From a checkpoint of a small mixture-of-experts model trained on Wikipedia.
Size: 14 layers, width 192, 37.5M parameters.
Experts: 24 experts in each of 13 layers, 128 SwiGLU neurons an expert, 2 picks a token, a sigmoid router.
Training: a variant of SOAP for the experts, 358M tokens, 5864 steps.
Below are experts of layer 3 (counted from 0) of a mixture-of-experts language model. Rows are named router (the router's row for the expert), gate (a neuron's input weights, with its number), up (a neuron's input weights, with its number) and show model dimensions 0-191. Each number is 200 + 30 x the weight over its row's rms, rounded and kept within 0 to 999.
Before each expert's rows: "mostly gets" lists some tokens that are sent to it at least half of the time. This comes from a sample of Wikipedia text that the model never trained on.

# expert 7
mostly gets: " Michael", "ford", " Robert", " James", " Smith", " Jones"
router,250,256,226,117,226,204,189,183,166,207,206,204,186,204,264,193,224,167,150,179,165,295,188,224,191,220,240,199,188,174,144,171,223,142,209,189,205,229,187,218,198,192,166,156,213,214,205,174,200,216,137,175,184,217,219,174,209,181,196,179,233,232,171,238,192,177,217,234,220,247,157,211,224,211,172,176,170,225,229,224,226,181,198,233,187,154,223,205,216,225,197,138,204,214,234,144,208,207,190,235,182,201,208,140,283,209,225,207,233,188,215,160,247,214,175,165,211,159,196,248,216,134,238,203,161,212,201,206,227,198,275,215,175,177,192,205,182,220,183,222,171,186,227,195,164,202,209,192,195,224,181,215,194,179,222,243,167,209,223,148,182,156,226,148,195,196,170,185,169,202,155,216,171,176,201,226,203,172,168,175,209,198,217,257,187,216,194,196,237,196,172,106
gate0,215,214,189,243,221,192,223,199,236,260,177,223,232,233,195,169,244,134,230,178,161,160,152,220,209,236,222,217,235,177,213,196,152,209,240,206,192,237,184,137,238,206,213,199,181,186,178,258,206,196,234,207,200,163,182,207,181,207,183,167,193,239,203,210,180,215,241,163,210,207,233,191,132,186,165,222,174,217,182,172,208,152,214,197,219,210,211,208,203,180,213,259,228,129,147,126,204,132,186,132,249,233,185,203,232,185,186,167,187,191,248,234,125,208,199,221,224,170,175,248,202,227,228,203,194,141,193,218,201,161,202,165,250,186,164,213,233,144,220,190,205,168,213,206,215,183,204,192,261,171,205,194,198,197,197,220,205,192,174,229,227,164,220,249,163,186,188,216,218,221,168,226,156,205,192,183,165,152,222,207,174,211,194,139,161,155,237,221,225,150,162,182
up0,218,174,195,209,224,234,187,197,197,167,192,150,138,239,207,207,172,210,194,240,249,156,179,237,200,171,212,181,206,237,203,214,187,246,172,202,139,175,243,149,177,177,212,186,148,222,217,172,187,158,263,174,221,194,222,184,175,190,164,222,228,177,174,182,198,202,178,209,201,193,181,213,181,177,169,182,201,198,171,149,198,217,211,174,142,189,192,198,188,153,173,212,161,240,178,261,212,224,201,225,280,166,256,140,178,203,185,196,149,260,208,209,227,240,200,174,206,164,195,202,225,198,242,224,239,211,207,236,226,203,185,214,192,185,284,204,213,231,259,194,148,214,144,170,195,181,121,182,244,192,222,200,205,229,215,234,199,198,176,177,235,151,177,203,184,233,237,211,172,233,249,212,181,221,171,203,213,230,184,247,204,216,159,113,197,179,182,254,233,189,204,215
gate1,239,253,253,161,184,181,216,186,168,183,178,141,186,235,243,226,180,217,164,191,173,223,213,234,186,193,165,197,203,121,224,160,185,201,168,275,180,145,224,239,224,136,182,164,197,237,212,220,254,246,154,252,207,199,166,190,264,217,200,199,204,213,192,192,239,138,212,187,233,206,185,173,208,164,202,194,140,196,175,248,230,149,171,160,190,200,198,253,213,178,243,225,186,182,228,156,233,205,192,189,166,236,165,171,252,204,172,229,173,204,195,236,238,188,196,202,232,184,220,183,195,160,183,211,228,232,164,154,190,204,194,143,239,195,225,194,182,210,188,225,228,231,212,236,203,210,209,246,187,200,173,207,213,216,237,216,194,256,234,158,185,168,201,225,203,169,217,218,189,190,183,223,179,143,159,237,236,203,176,205,173,203,261,269,183,234,169,189,191,179,190,159
up1,155,210,130,226,206,247,208,161,208,170,194,226,176,222,232,190,179,128,227,261,248,194,241,152,220,184,192,202,188,255,206,169,210,185,179,172,179,226,148,194,172,226,199,225,217,161,168,197,173,192,156,160,206,237,209,240,196,233,187,196,214,204,214,211,198,220,208,174,172,154,214,201,162,184,245,233,190,239,178,245,168,209,184,174,236,198,183,142,221,153,185,194,224,184,146,207,180,185,182,215,166,178,244,245,199,174,223,161,194,179,188,123,180,222,174,199,231,248,163,228,203,173,215,218,236,186,184,246,222,143,193,268,227,223,194,233,231,194,201,252,162,195,180,177,212,194,228,176,214,196,222,211,215,163,151,170,224,150,213,202,261,222,196,166,150,256,226,158,214,201,260,212,144,208,210,170,180,173,226,217,177,186,182,199,250,176,166,220,199,245,233,236
gate2,216,191,194,207,191,184,158,191,239,171,241,232,189,270,213,194,206,169,199,206,146,219,177,215,199,222,210,195,190,176,216,182,216,213,224,214,157,180,227,211,236,192,191,198,220,167,187,240,132,163,122,265,214,155,229,181,187,194,225,175,125,234,227,224,171,138,219,211,244,212,209,169,188,239,183,190,235,218,215,188,221,236,228,177,202,134,208,164,179,194,199,203,212,146,218,174,184,151,244,204,208,260,205,158,189,199,219,206,235,148,195,155,211,174,215,194,160,233,202,206,181,211,211,143,239,237,154,186,183,153,199,211,200,158,209,127,187,233,227,253,205,209,225,191,179,197,152,209,184,259,205,171,219,155,192,211,163,182,246,188,174,227,198,217,226,233,194,196,221,198,136,210,184,163,213,270,231,209,120,182,177,160,225,178,222,230,168,174,186,170,191,205
up2,241,158,147,242,163,243,214,235,176,235,138,196,222,193,171,171,195,215,225,258,211,175,234,223,164,184,216,186,214,185,176,236,204,210,187,209,183,207,197,216,209,195,206,188,163,201,190,207,189,247,215,187,206,221,156,202,178,130,173,181,221,216,192,194,259,196,219,206,204,182,213,217,151,203,185,170,198,231,161,158,220,232,200,192,202,216,171,187,190,215,165,203,181,239,278,157,170,205,214,148,196,139,233,263,180,200,215,206,193,159,245,166,94,210,152,184,220,162,197,247,231,212,206,202,230,159,213,210,237,179,167,185,206,211,199,172,170,201,212,153,231,127,178,235,206,200,186,224,245,229,195,189,137,222,181,179,253,214,165,216,215,207,212,180,191,211,217,142,218,190,201,180,209,183,189,224,155,139,248,251,234,175,210,234,171,154,218,146,223,205,187,259